Weights of a small mixture-of-experts language model, trained from scratch on English Wikipedia.
Size: 20 layers, width 192, vocabulary 32768, 70.7M parameters.
Experts: 64 GeGLU neurons an expert, 4 picks a token, a sigmoid router.
Training: a variant of Adam for the experts, 540M tokens.
Below are experts of layer 14 (counted from 0) of a mixture-of-experts language model. Rows are named router (the router's row for the expert), gate (a neuron's input weights, with its number), up (a neuron's input weights, with its number), down (a neuron's output weights, with its number) and show model dimensions 144-191. Each number is 128 + 32 x the weight over its row's rms, rounded and kept within 0 to 255.
After each expert's rows: a language model's description of what the expert responds to. This comes from a sample of Wikipedia text that the model never trained on.

# expert 9
router [137  62 157  84  73  83 176 112 109 133 157  87 153 111 143 115 109 128 108 121 159 111  88  80  70 119  78  93 113 138  98 166 100 113  98 179 118 109 140 147 117 108 176 120 107  78 114  92]
gate0 [ 92  72 167 176 153 107  94 137 120  98 127  87  83  86 136 183 154 130 146 104 169 139  80 130 120 143 126 104 142 164  87  89 148 174 151 127 115 143  92 126  91 149 178 156 163 137 124 180]
up0 [145 128  86 158 102 105 233  85  94  74 152 111 158 101 107 138 215 129 178 106  86 148 140 123 122 176 132 112 176 102 118 139 111 217 158 109 169  87 173  96 119  95 123 161 130 120 136 178]
down0 [116  98  80  94 122  85  74 119 138 135 152 132 195 122 143 126 129  84  69 103  58  79 149 102 124  86 105 100  83 128 109 176 183  90 102 184 137 110 117  77 118 131 189 142 119  92 157 138]
Ordinals and counting words. Ordinal and cardinal number words such as first, second, three, five, in sports stats, rounds, places and counts.

# expert 48
router [160  63 139 143 134 157 154  77 115 147 130  83 140  89 137 114 143 197 117  83 156  89 124  76  91 157  87 105  98  31 116  89  85 155 132 120 110 120 117 148 108 107 116 147 145  26 117 111]
gate0 [ 71  93  94  51 110 118 154 136 181 103  98 124 146 123 105  96 156 102 149 121 166 132 124 112 133 133  94 167  77 176 133 107 108 128  78 140  87 116 120 148 124 108  91 174 170 130 140 113]
up0 [208 131 198 198 150 141  72 138  95 150 100 111  65 181 126 109 102 104 144 109  93 108 108 207  76 184  60  96 115  93 115 152 159  90 123 130 137 159 126 103 116 171 115 162 105 125  96 135]
down0 [143 173 158 126 126 158 160 113 137 129 101 120  84  77  98  80  79  78 165 113 126 167  82 140 137 141 104 116 111 100 153 107 164 158 165  49 128 131 109 122 163 126 155  27 154 200 145  95]
Capitalized word onsets. First piece of capitalized proper names or rare words, often consonant clusters, such as Ph, Bl, Kh, Sch, Esp, Mal.

# expert 5
router [119  94 124 114 113 111 108  97 146 135 102  90 129  96 131 116 139 160  86 163 113 150  63 102  86 168 126  94 145 134 112 105  92 111  99 146  57 133 108 150 102  77 100 174 106  30  69  98]
gate0 [128 107 125 113 129 110  90 142 136  77 123 166 105 169 181 108 143 139 118 126  91 124  92 108  67 154  71 104 127 219  71 163 152 156 161 112 108 128 166 111 134  98 128 132  82  91 170 120]
up0 [106 123 126 155 162 128 125  83 155 123 169 162  87  94 117 169 175 125 202 174 152 145  84 187 151 120 120 126 176 116 150 121 125 104  93 144 156  89 143 140 180 117 139 121 129 142 113  84]
down0 [151 119 120 128  84 114 145 125 138 168 126 122 128  94 164  57 120 136 129  88 208  85 126 133 205 103 117 184 133 126  78  67 126 118 151 126 145 116 184 127 166 125 117 185  70 109  98 172]
Section and sentence openers. Sentence- or heading-initial In and On, and dash or dot placeholders in tables such as asteroid lists (MPC, Spacewatch), plus Nominated and Won in award tables.

# expert 54
router [138 159 132  81 104 134 124 135 169  96 114 100 131  78 159 113 159 138 100 104 116  75 114 113  88 151  88  97 123 117 120 115 110 148 115 138 145 125 134 170 134 128 152 136 121  79 111 120]
gate0 [ 73 154 129  86 136 100 142 150 146 103 136 141 100 148 121 144 114 101 131 114 125  80 130 151 168 115 145 181  89 125 159 187  82 177 149 166 107  96 107 105 134  92 151  49  79 136 116 114]
up0 [125 140 147 130 151  94 192  95 165 133 150  80 113 173 109  79 106 189 154 125 107 117  62 113 140 119 153 125  74 146 167 152  64  53  83 101 117  71 140 149 127 131 132 115  84 116 128 121]
down0 [117 146 138 193 170 159 136 169  93 109 137 144  82 135 148 133 149  50 160 158 119 135 167 107  95 136 145  76 170 101  98 110  57 151  62 133 141 167 115 131 101 116 117 182 123 140  53  51]
Commas and conjunctions. Commas, and, or, but, although linking clauses and list items in running prose, such as "transport, traction, and".

# expert 41
router [133  43 145  60  70 137 124 135 142 143 154 121  87 127 186  83 128 182 140 101 151 114 134  94 132 111 149 101 129 113 120 107 169 153 101 171  79 123 167 182 160  72 145 139  91  59 101 141]
gate0 [ 87 104 102 108  90 117 102  92  87 160 128 119 126 110 121  94 136 131 133 122 126 158  88 149 105 118 116 188 158  75  31 137 103 199  73 114 127 157 120  87 104 100 151 107 158 144  82 155]
up0 [ 92 158 184 117 132 142 117 101 165 204  77 174 124  89  71 175 132 123  66 145 126  98 139 115  81 130  87 162 122 169 148 136 183 110  66 162 105 159 164 126 181  89 123 188 164  98 149 129]
down0 [146 109 107 152 114 165  76 116 154 112 127  90 119 112  95 171 118 121  99 103 140  88 144 108  83 131 103 106 102 117 135 170 148 102 149 137 122 142 163  51 137 105 140 126 130 131 153 146]
Media genres and word pieces. Media and genre words (television, comedy, documentary, pop, YouTube), year digits inside parentheses in filmographies, and interior word pieces of technical terms.

# expert 8
router [144  42  99 135 126 111  93 115 111 137 119 113 105 110 136 142 140 122 128 155 137  90 126  76  65 132  71 119  83 121  94 121 136 125 141 111 115 145 165 130  95 115 128 120 123  57  77 150]
gate0 [120  88 112 116  90 140  84 109 117 162 154  94 109 125 139 171 125 122 157 136 163 174 164  56 122  80  83  82  92 124  95  72 177  74 103  82 104 145  76 169 144  54 177 121 102  90 102 149]
up0 [ 91 178 105 149 144 166 136 153 147 154 169 141 126 110 167 125 156 105 145 177  89 164 201 137 125 107 128 121 123 121 161 157 143 177  90 122  82  89 127 137 127 149  99 119  92 111 137 127]
down0 [150 145 129 119 134 167  88 110 149 154 129  97 106  88 186 101 122 180 131 113 158 123 111 167 138 137 151 154 150 104 114 104 103 122  96 161 214 129  78  84 108 178  96 105 155 116 115 135]
Foreign name fragments. Word pieces inside non-English personal and place names, often accented letters, such as Sau-v-é, Fu-čić, Ște-fan, Groen-w-out.

# expert 11
router [143  47  79 135 128 125 116 116 128  79  91 121 101 129 130 137 152 160 126 118 111  93  81  79 112 138 116 128  50  92  77 112 136 140 116 117  56 114  79 170 114  72 108 128 100  60 128  98]
gate0 [126 174 128  51 113 156 110  82 118 156 158 154 119 141 140 102  62  86 152 133 115 168 125  98 153 115 120 109 122 152  79 115 138 158  67 134  67  95 114 117 162 133  91  67 163 119 104 101]
up0 [133 121 118 122 149 171 111  77 118 112 152 113 157  89  98 167 128 120 108 164 117 146 110 113  80 156 125 184 141 103 177 129 117 113 113 163 202  99 129  97 159 116 119 190  87 124 196 134]
down0 [138 145 145 102 142 117 160 111 154 141 140 160 153 161 168 142 114 129 122 105 160 142 149 190 144 103 159 137  40 118  88 169 146 124 131  71 171 115 147 130  83 142  95  81 151 102 136 126]
Function words, foreign particles. Pronouns and function words (he, it, we, such, there) and Romance or German particles like de, la, des, der, et, plus mid-word name fragments.

# expert 15
router [144 112 105 146  86 160  82 101 112 106 131 118 125  62 167 137 128 129 111 127 118  77  77  92  57 125 128 110  96  83 105 147 118 110 147 142 134 106 155 101 112  73 182  97 152  82  99  91]
gate0 [148 128  89  99 137 149  71 170 129  75  50 155 115 110 181 131 217  90 128 123 140 166 142 131  80 120 140 102 132 143  86 152 118 174 147 129  97 140  71 185 146 126 136  97 124 161 109 153]
up0 [ 76  87 149 102 109  76 144 169 169 161 184 109 138 136 136  93 126 128 139 178 148 130 208 112 111 121 131 110 163 150  39 146 153 117 124 152 138 117 132 104 180  78 144 154 119 128 178 130]
down0 [126  66 109 152 114 179 117 110 154 116  91 121 103  96 170 130 149 168 106 115 125  96 159  85 142 125 159 144 172 127 148 141 154 153 128 174 137  92 139  64 183  88 142 113 124  72  88 182]
Biography subject verbs. Verbs and separators right after a person's name in biographies and lists, such as "(born 1998) is", "he was", table pipes after names.

# expert 12
router [165  56 158 140  49 109 106  98 114  87 103 158  96 111 104 119 127 145 123 145 156 137  92  84  82  97  73 131 106 122 145 107 144 156 121 141 108 138 143 149  98  98  97 161 141  13  58 119]
gate0 [ 94  89 102 165 109 114 117  71 119 117 166 149  93 133 159 108 156 146 134 135  93 183  60  85 170  87 112 103 105 154  79 111 157 101  65 152 157 153  98 150 119 100 120 173 165  74 136 165]
up0 [146 130 185 111 136 101 158  74 119 118  60  90 108 110 148  96 122 112 128 125 174 150 151 128  99 108 121 133 129 128 195 112 110  80 141 146 116 131 136 128 121 106 117  76 146 109 117  70]
down0 [102 103 150 117 154 103 117 124 152 118 112 156 150  93  71  86  83 162 121 198 169 135 120 167 108 159 126 143 200 169 151  86 162  94  97 162 119  94 161 107 115 149 149 104 143 120 175  54]
Table column separators. Pipe separators and header words in sports and election tables (Pld, Pts, Candidate, Turnout), plus semicolons in race-code lists.

# expert 24
router [128  66 103 105 183 108 127 128  78  98 151 113 141  98 118 114 139  92 142  75 151 131 109  84 104 141 127 130  80  95 135 108 107 185 139 148  87 129 129 145  95  86 123 107 131  75 112 136]
gate0 [127  75  94 101 143 139 133 183 135 112 138 111 106  66 155 105 174 177 107 126 163 100  75 159  95 132 146 184 130  88 159 101 107  96  85  96 151 149  47 100 102 155 117  64 171 141 182 157]
up0 [166 107 127 168  85  98 115 141 151 142  98 118 108  87 175 158 168 138 116 149 145 107  75 160 142  95 112 102 106  95 130 148 131  58 128 124 129 181 131 147 190  67 114  73 145 131 110 177]
down0 [185 104 135 126 111 120 126 158 175 102 125  94 156 125 139 152  97 113  96 171 147 120 146 144 165 156 146  38 105  98 152 109 122 160 164 114 131 122 140 171  96 111 116 114  88  94  95 141]
Sports, legal and roster words. Football position codes (DF, MF, GK), draft, table divider rows, "plays for", and mid-word pieces in legal or contract contexts.

# expert 50
router [125  79  99 111 149  79 109 114  95  81 151 127  97 110 122 100 162 117 154 147 157  84  93 108  56 111 102 136 150  86 127 146  89 116  95 158  88 138 165 160  75  83 200 124  88 112 122 119]
gate0 [144 159 103 163 151 117  65 127  74 111 122 155  60 185 164 209 213 169 158 137 140 128  83 155 157 160 162 135 147 139  95 126 122 133 160 127 133 111 102  74 110 178 128 154 106 142 148 132]
up0 [139 132 151 155  85 107 115 165 123 196 180 110 135 105  99  73 134 112 145 166 118 147 162 153 123 154 126 126 108 100 113  95 156  34 181  69 136  78 125 135  60 122  73  87  69 104 123  88]
down0 [206 147 132 130 134 164 132 118 225 120 137 160 188  75 166 136  82 142 109 126 139 192  95 156 121 163 129 104 102 113 150 182 109 190 133 148 113  91 161  99 139  91 135  85  78 132 108 148]
Institution name heads. Final nouns of institution and organization names after a modifier, such as University, Academy, Museum, Sciences, Grammar School.

# expert 30
router [165  51 140 122  96  90 122  86  96 160  90 139 118 122  99  90 132 140 145 140 153  48  61  93 146  93 105 109 126  62 155 128 134 114 125 176  92 139 134 152  64  40 190 120 139  30  92  92]
gate0 [237 152 112  67 129 142 102 100 155 166  99 144 116  65 143 118 126  97 152 137 147 142 139 132 169 109 111 113 134 136  92 140 113  97 130 114 138 119 110 156 116  68 129 133  78  46 113 123]
up0 [ 87 121  79 174 114 161 190  92 108  68  75 115 104 128 126  77  85 169 190 159 170 115 190 118 141  97 189 157 128 128 116 113 114 145 125 142 162  57 106 105 134 131 130  58 167 135  75 164]
down0 [202  68 186 142 196 141  99 121 107  99  97  96 129 165 163 123  62 139 125 124 134 109  83 134 157  64 142 140 100 161 120 137 163 140 167 116 149 102 196 138 108  70 122  98 100 137 125 141]
South Asian name pieces. Syllable pieces inside South Asian and Arabic personal names, such as Raj, Singh, Bh, har, Maulana, Zardari.

# expert 27
router [154  60  99 127 148 165 143  62 109  99 131 142 108  85 130 105 159 155 103 140 146  95  54 113  96 169  85  93 104 158 123 112 100 103  75 133 102 145 136 158 110 113 125 137 110  53  90 111]
gate0 [154 104 131  74 189 141 115  88 148 140 154 121 124 149 125 180 149 154  89 105 110 164 109 164 136 177 124 148 123 126 163 144 160 173 136 125 128 129 122 169  93  99 163 115 116 147  89 131]
up0 [ 88  83 189  76 150  97 110 129  95 167 142  97  58 137 148 109 144 114 168 146 173 176 120 145 142 105 134  78 192 147 225 103 191  77 103 101 176 177 230 148 156 112  76 102 123 108 116  83]
down0 [132 133 127 199  89 186 141 152 137  84 166 146 148 128 160 120 135 105 144 147 106 162 115 162  80  83 114 170 105 166 114 107 111  91 103 155 148 107  90 150 174 157 153 124 148 133 113 168]
East Asian name syllables. Syllable pieces of romanized Japanese, Chinese and other Asian or Arabic names and places, such as -ō, -aki, Chiang, Shu-ai, Tokyo.

# expert 49
router [134  33 118 102 142 107 163 103  95  98 152 123 119 109 136 115 139 108 147 128 130  76  88 101 114 128  66 136  77  89 136 134 118 128 110 193 123 148 163 127  59 100 158 117  75   3 107 127]
gate0 [104 120 141 135 107  64 134 139  91  45 152  80 153 164 124 130 186 139 109 121 130 115 165 140 124 154  87 157 152 153 171 136 131 209 187 121  81 197 110 156 101  32  99 141 150 148 134 113]
up0 [139 118 107 134  93 117 175 162  83  86 134 123 104 192  95 169 125  65 156 121 132 145 192 133 133  99 160 145 126 127 128 101  88 186 176 104 118 147 115 192 163  66 101 202 130 110 108  97]
down0 [172 178 182  75 161 145 165 140 104 119 180 162 136 153  69 151  98 147 130 149 182 122 153 134 156 156 149 151 115 144 131 104  50 118 165 118 130 166 125 194 100  91  71 137 156 155 116 103]
Surnames after first names. Surnames or their first pieces after a given name, in lists, tables and prose, like Smith, Jones, MacKenzie, Gordon, Horner.

# expert 10
router [167  26 142 108 131 165 142  75 106 146 155  44 149 113 100 160 113 131 120 152 149  95 120 122  89 131  84  92 149 105 155 118 116  97 122 223 106 130 142 181 112  85 119 135  89  74  84 142]
gate0 [139 151 103 170 160 155 151 168  98  84 141 158 144  78  79 185 183  96 170  76 109  91 144 142 159  89 183 166 119 128 103 144  64 105 119 171  87 117 136 165 109 149 133  97 173 129 169 164]
up0 [ 92 146  85 189 136 105 107 130 130  41 113 119 124 174 129 143 120 168  96 102 170 123 138 107  85 134 135 140 174  66 146 129 143 169 169 139  94 123  70 114  51 137 105 119 147 123 115 169]
down0 [192 158 123  70  90 148  85 129 109 124  87  78 176 175 132 177 115 156 149 171 137 128 107  91 117 133 112  54  84 121 107 106 134 137 142 110  85  73 108 120 171  91 123 140  83 134 153 123]
Song and name pieces. Word pieces inside personal names and song or album titles in music articles, such as Tor-i, Ring-o, Love, You.

# expert 58
router [119  20 132 100 125 116 190 128 128  70 123  79  85  97 130  83 148 134  98 155 206 141  88 115  42 120 126 135 108  94  95  48 114 130 116 124 135 137 107 126 165  80 175 117 103  77 125 127]
gate0 [102 152  55 117 136  98 136 139 111  69 188  96 126 120 111 125 170 126 196 120 163 119 131 110  58 123 144 156 153  95 130 112 101 114  83  96 104 151  68 144 108 137  91  99 127 117  88 193]
up0 [119 110 143 106 125  98 176 157 157 134  80 138 127  84 147 175 103 139 149  89 146  69 124 139 134 109  79 127  79 167  58 134 128  76  76 137 143 146 168 129  52  91 146 142 147 122 121 136]
down0 [105 118 179 131  78 134 184 119 109 138 179 117 148 146 123 126 113  95  75 140  75 127  94 168 139 105  50 174 118 122 124 104 147 139  80  93 162 130 112 160 154 139 110 104 135 144 100  90]
Foreign name endings. Final pieces of foreign names and Latin taxon names, such as -a, -ta, -idae, -ensis, in species boxes and sports rosters.

# expert 38
router [121  21 204 135  63 123 160 106 114  95  94  91  92 111 136 137 147 129 121 191 183 107 144  71 119 121 117  99 137  87 118  78  78 100 112 108  76 188 122 109 127  97 152 132  86  98 135 110]
gate0 [119  92 136 128 101 135 162 152 130 163 132 146  45  93 136  96 153 143 132 155 212 117 155 138 191 140 132 134 163 148 119 158 114 107 110 135 123 154 123 128 128 128 165 188 132 120 157  27]
up0 [148 107 169 111 122 139 149 104 163  91 144 163 119  89 142 147  89 112 145 104 131  82 150 100 146 115 105 172 199 120 137  97 123  98 122  95 110 150 130 119 100 111 110 110 120 139 100 139]
down0 [ 60 164 125 131 148  79 112 203  84 170 198 179  95 107 127 156 103 141 129  89 166 132 156 104 148 125 171 128  93 136 172 123 108  91  78 126 144  79 124  94 125 113 168  85 168 173 102 191]
Infobox field labels. Field labels and line breaks in infoboxes and lists, especially taxonomy and biography fields, such as Coordinates, Genus, Conservation, Preceded by.

# expert 20
router [122  82 110 142 105  88 144  98 135 178 123  87 118  94 140 123 140 108 104 153 145  86 117 117 113 126 101 153  85  51 131 126 105 139 122 154 119 137 126 182 105 122 139 144 155  47  84 106]
gate0 [149 184 192  71 140 107 101 178 108 133 128 104 112 105  90 135 196 119  86 186 169 119 121 129  69 112 156 164 129  73 152 113 107 142 101 100 153 132 121 132 162 121 140 121 109 125 165 179]
up0 [108 108 127  95 128 131 194 135  49 101 143 179 151 148 190 175 155 149 132 129  98 160 113 126 132 166 191 152  99  89 136  83 133 147 188 171 147  94 143 107 186 144 148  97 105 133 122 128]
down0 [143 120 125 105 132 141 102 178 118 145  88 117 117 124 127 132 124 152 156 173  86 143  97 167 123 183 133 111 125 167  93  85 148 156 146 178 155 166 145 101 132  96 149  98  90 166 114 118]
First names. Given names and name-initial pieces in lists, tables and prose, such as John, David, Kyle, Carl in Carlstad, Bo-jan.

# expert 44
router [126  82 104  81  84 129 128  81 124 136 144 110  94 108 170 106 163 132 179 121 199  91  89  97  92 133 121 143 125  75  77 142 116 117 107 155 101 133 113 145  79  84 167  98  84  88  64 117]
gate0 [143 123  66  83 163 100 115 101  64 127 157 106  80 123 132  98 124  74 106 142 126 126 139 143  76 111 170 123  80 103  74 145 120 145 103 137 148 141 163 171 118 141 107 105 121 122  97 120]
up0 [153 113 163 153 225 188 111 157 111 111 118 171  90 122  90  96 139 146  97 135 123 115 141  73 145 111 134 121 100 152 209  95 114 124 106 147  92 173 164 120 128 196 174 131 132 129  94  96]
down0 [134 113 130 141  87 135 165 123 169  89  96 106 168 147 149 145  80 100 157 115 136 141 146 149 146 159 128  88 160 146 148 185 104  77  82 126 147  89 106  69 112 135 170 139  77 129 123  90]
Articles and initials. The word the, plus periods and commas after name initials in citations and lists, such as N. S. Godfrey, Simpson F.

# expert 18
router [183  51 141 161 136 110 139 114  95 118 154  90 151  77 162 109 120 166 159 144 174 107 124 103  62 193 133 116 110 100 116  88 123 176 125 120  92 136 159 164 116 119 126 112  92  85  89  95]
gate0 [147  67 160 159 120 114 124 140 129 104 120 169 129 190 142  99 169 148 188 133 195 118 146 140 138 132 107 122 114 170 116 101 159  97 159 150 148 205 151 137 136 116  91  95 140 116 129  75]
up0 [ 79 105 132  68  97 159  80 124  55 121  50 163 160 108  91 148 113 129 156 129  95 134 185 130 102 118 172  82 145  92 104  87  70 124  89 116 212 162 128 104 159 142 176  73 123  98 127 120]
down0 [186 154 104  96 131 175  98 142 150 102 166 124 136 116  76 176  93 148 108  93  91 117  79 115 180 113 130 160 153 154 163 140 134 121 124 117 138 135 125 189  53  91 108  79 106 154 133 149]
Season and year contexts. Words like season, tournament, career after "the 2023", and spaces or hyphens before years such as "during the 1990s".

# expert 4
router [115  85 105  69  87 123 142 103 109 126 120 126  81  93 178 137 144  88  93 162 160  66  83 106  52 124 103 149 131 114  75  84 115  94 126 120 149 164 110 108 128  95 185 105 117  90  76 105]
gate0 [117 127 173 135 181  78  80 123  50  80 185 158 131 126 160 147 131 162  95 167 157 134 145 116 134 123 146 173 120 101 146 125 137 159 134 171 111 128 187 116  74 102 174 161 116  97 147 125]
up0 [121 165 174  94 119 167 117 105  84 119 176 131 129 108 167 128 154 133 139 108 109  97 167 112  76 183 118 117  53  95 115 128 138 123  74  80 134 139 124 133  93 100 133 157 124 156 112 108]
down0 [102 130 134 151 142 107 125 169 115 100 121 142 153 141 113 167 124 150 118 123 138 168 136 119 131 137 184 137 158 138  99 144 129  91 124 164 174 101  43 114 165 180 156 185 101 154 161  87]
Places and relative pronouns. Place nouns after "the" in geography articles, such as city, county, village, Alberta, and relative pronouns which, who, that, it.

# expert 1
router [104  77 112 117 135 141  95 119 104 132 117 113  81 136 160 114 128 161 148 105 167  97  97  84  64 108  92 105 142 102  93 127 112 144 137 187 109 170 146 195 146  74 168 100 106  58 108 144]
gate0 [114 123 142  71 137 143 118 132 150 127 132 143 163 161 171 118 109 146  99 115 185 145  98 126 149 101 185 144 142 114  40 117 157 115 120 195 154 124 125 121 103 143 123 165  40 123 109 196]
up0 [120 138 129 179 171 121  93 176 155 137  57 108 136 117 106 172 191  72 101 187 149 167 123 163 119 146 193 101  96 117 221 139 191 144 159  54 160 145 135 112 162  97 137  89 101 135 115 110]
down0 [106 107 114 142 137 127 148 109 180 119  81 163 110 130 153 179 138 151 103 147 147 116 152 150 137  90 137 137 195 100 101  98 179 109 121 143 181 174 104  92 148  93 108 101 168 104 133  93]
Proper-name opening words. First words of institution and place names, like New, Great, National, Royal, as in New York, Great Britain, Massachusetts Institute.

# expert 55
router [121 100 117 142  89 146 148 111  98 143 132 104 132  78 103 114 132 110 161 167 153 104 145  93 121 199  99  64 136  66 128 107 105 173 134 118 112 134 140 183 122 108 150 103 157  40 101  47]
gate0 [ 98 127  62  69 158 164 174 167 110 109 185 115 103 191 170  89 146 140  95 140 132 146 111 160 116  67 185  84 145 120 113 198 172 213 107 126 152 153  90 189 170 122 121 120  95 144  99 117]
up0 [164 112 139  89  49 101 184 118 225 107  94 119 112  89  74  85 143 136 128 125 154 183 121 136 112 122 151  87 103 160 125  99  86 129 150 124  79 128 107 143 135 190 139 147 143  80 155 190]
down0 [151  81  90 104 164  90 117 124  99 120 150 172 112 121 126 148 108 122 137 161 128 168 144 156 140 125 200 171 120 142 106 158 144 217 159 115 126 201 137 202 130 120 146 116  93 102 108 128]
Prepositions after verbs and nouns. Prepositions like for, as, by, of, during and with following a verb or noun and introducing a phrase, as in "used as a mirror", "needed for a majority".

# expert 26
router [128  96 109 148  91  91 154 117 100 102 135 102  94 107 192 135 117 121 130 109 122 121 116 124  90 155 125 113 157 109 131 132 121 116 132 130  95 123 158 158  97  70 136 140  69  28  75 102]
gate0 [149 145  87  60 114  95  97 185 183 117 138  96 161 120 107 140 126 120 157 119 153  96 127  86  70 130 124 104 167 136 133 167 160  91 117 162 110  95  99 136 133 114 175 139 135 124 145 142]
up0 [129 134 103 137 169  92 158  99 130  97 178 111 106 222  78 156 107 121 186 121 116 137  82 114 154  66 112 152 136 138 132 143 142 162 140 146  87 167 151 157 102 104  81 110  98  94 110 152]
down0 [ 98 171 157 160 178 104 143 135  94 101 112  84  72 156 122  99 191  86 168 170 131 120 123  89 115 126 137  92 226  92 115 177 109 151 137 114 121 140 131 162 127 135 166 120 105 168 157 108]
Change verbs, parentheses. Opening parentheses before dates or glosses, plus verbs of starting, stopping or moving, such as began, ceased, went, moved, returned.

# expert 14
router [144  89 102 114 117 104 145  99  92 119 153  70 117 122 158 137 155 127 122  98 150  87  98 117 116 108  88  41 115 137 109 116 144 113 164  78  92 134 120 165  71  13 168 119 120  86 144 111]
gate0 [178 141 125 127 137 138 162 169  92 111 166  57  92  77 172 126 128 135 145 138 100 176 149  65  98 187 114  79 134 101 143 120  60 104 129  88 101 155  96 184 124  81 128  93 101 134 104 163]
up0 [126 110  62 172 128 129 161 165  53 140 187 167 119 165 164 147  51 156 147 152 132 109 128 140  92 135 180 118 147 126 159 121 125 137 107 144 168 125 183 122 154 118  75  93  50 107 123 169]
down0 [124  87 123  80 191 129 155 129 144 184 186 166 114 164 141 155 168 147 181 184  71  74 104 137 116 150  96 172 126 160 137 112 152  97 151 118 138 143 128 211 112 132  76 118 167 135 150 130]
Plural group nouns. Plural nouns and plural suffixes for groups of people or things, such as members, people, scholars, histor-ians, attack-ers.

# expert 22
router [152  46 122 153 133  97 159 124  85 146 133 146  93 115 161 115 148  98 129 149 149  85 124 112  90 109  82  86 118  88  57 110 149 134 130 116 111 163 149 107  69 100 136  84 117  61 121 119]
gate0 [103  88 126 166 198  92 162 136 153 111 138  84 150 139 151 107 167 175  89  85 144 134 108 130 136 122 136  79 125 146 108 148 119 166  98 150 111 146 129 146 113 104 179 110  95 126 124 100]
up0 [117  87 150  81 119 142 154 116 149 108 127  80 163 104 155 118  96  91  91 139 159 108 184 115 100 139 126 148  93 111  88 148 137 123 119 178 157 181 174 125 122 110 132 157 149 130 139 172]
down0 [154 139 121 145  91 155 104  91 144 113  95 170 189 127 114 188 100 124 177  78  47 115 109 142 113 132 160 138  98 144 147  98 120 109  98 167  40 111 106 166 102 133  63 123 156 131 128 114]
Abstract common nouns. Abstract or general nouns after the, and or 's, often followed by of, such as view, use, extent, areas, influence.

# expert 43
router [180 122 110 125 101 140 145  87 131  93 147  86 128 143 126 136 169 125 166 103 158 106  97 115 114 154  82 113 162  89 109 130 142 131 129 175  91 146 148 153 123  79 129 146 101  77  85 104]
gate0 [190 100 112 135 136 162 116 156 168 127  90 116 146 128  98 112 199 116 115 151  99 137 132 178 153 161  88 156 129 131  76  81 159 142 157 142 112 103 147  64 102 109 149 165 149 156 172 101]
up0 [108 192 129 191 131 172 140  89 139 116 149 128 134  95 180 166 134 149 148 142 143  92 177 184 114 152 137 105 182 179 160  78 106 170  97  92 119 114 138 160 129 124 149 130 166 126 131  89]
down0 [ 86  78 138 180 119  85 145 145 169 122 108 140  84 140 156  85 115 120 135 160 100 160 160 163 156 124 135 135 146  94 160  97 138 129  91 145  80 150 131 111  97 134 144 107 113  55 119 111]
Connectors in creative titles. Joining words inside titles and credits of music, film and TV, such as and, with, by, featuring, Top, as in Prelude and Fugue.

# expert 25
router [120  33 132  83 127 117 118  98 157 131 162 143 134 118 188 178 122 120 116 145 212  74  89 113  94 142 102 113 146  84 102 122  96 147 119 178  98 165 174 133 135  85 182 147  79  91 119 109]
gate0 [125 117 148 119 172 141  99 186  99 114 178 126 114 121 211 114 119  96  66 125 165 118 170 170  53 144 125  91 155 165 141 152 139 136  96 194  81 176 153 104 116 140  85 107  65 145 154  75]
up0 [129 134 131 116 111 125 164 124 110 108 167 154 145 105 160 129 130 137 145 152 175 111  66 217  89 157 134  82 114 129 131 158 100 175  96 161 136 127 193 116 134 124  92 124  75 138 164 173]
down0 [152 125 162 151 125 118 128 123 140 183 102 126 126 156 100 162  76 157 185 128 148 120 144 110 116 121 153 135 137 136 127 152 127 102 160  78 136  72 174 148 123 127 109 155 174 166 114  93]
Nationality and genre adjectives. Descriptive adjectives and pieces naming nationality, politics or genre, such as Italian, Liberal, political, electronic, progressive, often before a noun like musician.

# expert 56
router [155  92  95 121  87 126 117  69  76 139  79  88 115 109 192  82 169  99 139 110 144 110  87  91 114 136 118 111 141  91  79  84 121 138 114  86 104 166 102 149  90  63 123 124 117  62 127  65]
gate0 [107 139 117 168 100 137  75  63 123  76 153 181 155  83 104  82 119 146 163 130 127 176 116 132 133 119 169 173 116 103 137 102 144 160 174 108 177 128 140  79 150 148 125 119 133 112  78 128]
up0 [ 96 130 136 113  74 134 125 100 169 121 132 147 154 107  87 184 124 130 147 119 142 162  62 133 136 162 144 187 107 148 105  65  82  57 148 116  93 139 151  80 170 126 111 147 113 155 125 157]
down0 [177 124 114  67 166 166 194 169  86 152 128 146 155 136 109  90 102 189 127  90 142  90 123  71 124 181 106  57 129 134 148 103  81 127 185 115 131 172 155 144  97 130 133 137 197 116 151 124]
Work nouns, list numbers. The nouns album, film, book after the, and small numbers in track lists, tables and career statistics, such as 5, 33.

# expert 45
router [140  88 161 127 110 127 136  70  37 143 149  93 102  88 124  73 153  82 131 113 157 127  96  93  97 139 137 117 103  79 110  94  91 166 139 147 101  91 170 156  87  58 149 106 106  91 155  95]
gate0 [109 129 120 145 174 162 135 107  95 152  78 137 143 127 137 191 201 116 168  92 163 106 107 122 150 115  93 129 173 127 165 131 138 179 145 157 127 121  52 183  95  87 118 101 115 124 181  59]
up0 [152 147 123 140 143 119 164 140 109 102 195 112 203  55 117 131 117 112 137 100 128 132 162 182  92 137 102  98 109 166 156 157  67  74 149 143 100 172 184  94 108 104 132 149 180 153 116 152]
down0 [119 118 135 142 190 135 178 110 122  68 175 144 155  80 143  65 137 116 115 140 127 137 171 149 116 141 115 129  99  89  94  87 123 162  98 173 136 168 153 142 145 131 146 151 121 169 122  77]
Competition and organization nouns. Nouns naming competition stages and institutions, such as League, Cup, round, Group, Division, University, often in sports tables and results.

# expert 34
router [150  15 123  79 102 152  97 112 124  98 113  80 142 122 146  87  99 158 102 109 146 100 188  92 103 106  99  96 130  84  71  91 123 145 135 106 116 138  90 101 112  78 145 180 162  31  68  97]
gate0 [113  54 131  87  93 118 146 106 160 145 145  88  99 110 132 106 199 110 133  68  80 179 121 120 117 168 172 137 128  89  87 113 108 106 165  83 150 152 137 134 165 145  90 121 101 165  51 112]
up0 [161 146 121 118  77 116 133 217  70 125 105 127 109 141 176 185 133 195 140 142 119 113 148  96 101 128 132 126 142 184 183 127  92 101  77 140 140  58 139 137 108 126 124 121 164 108 143 137]
down0 [ 74 150 134  90 131 141 141  97  98 116  75 108 122 108  87 124 140 115 174 154 109 108 149 123 109 118 143 142 128 136 115 105 122 106 145 121 142 124 120  85 114 128 103 107 209 125 138  95]
Headers and mid-word pieces. Table header and section words such as List, Position, Turnout, Ref, and capital or mid-word pieces like -f in firefighter, abd.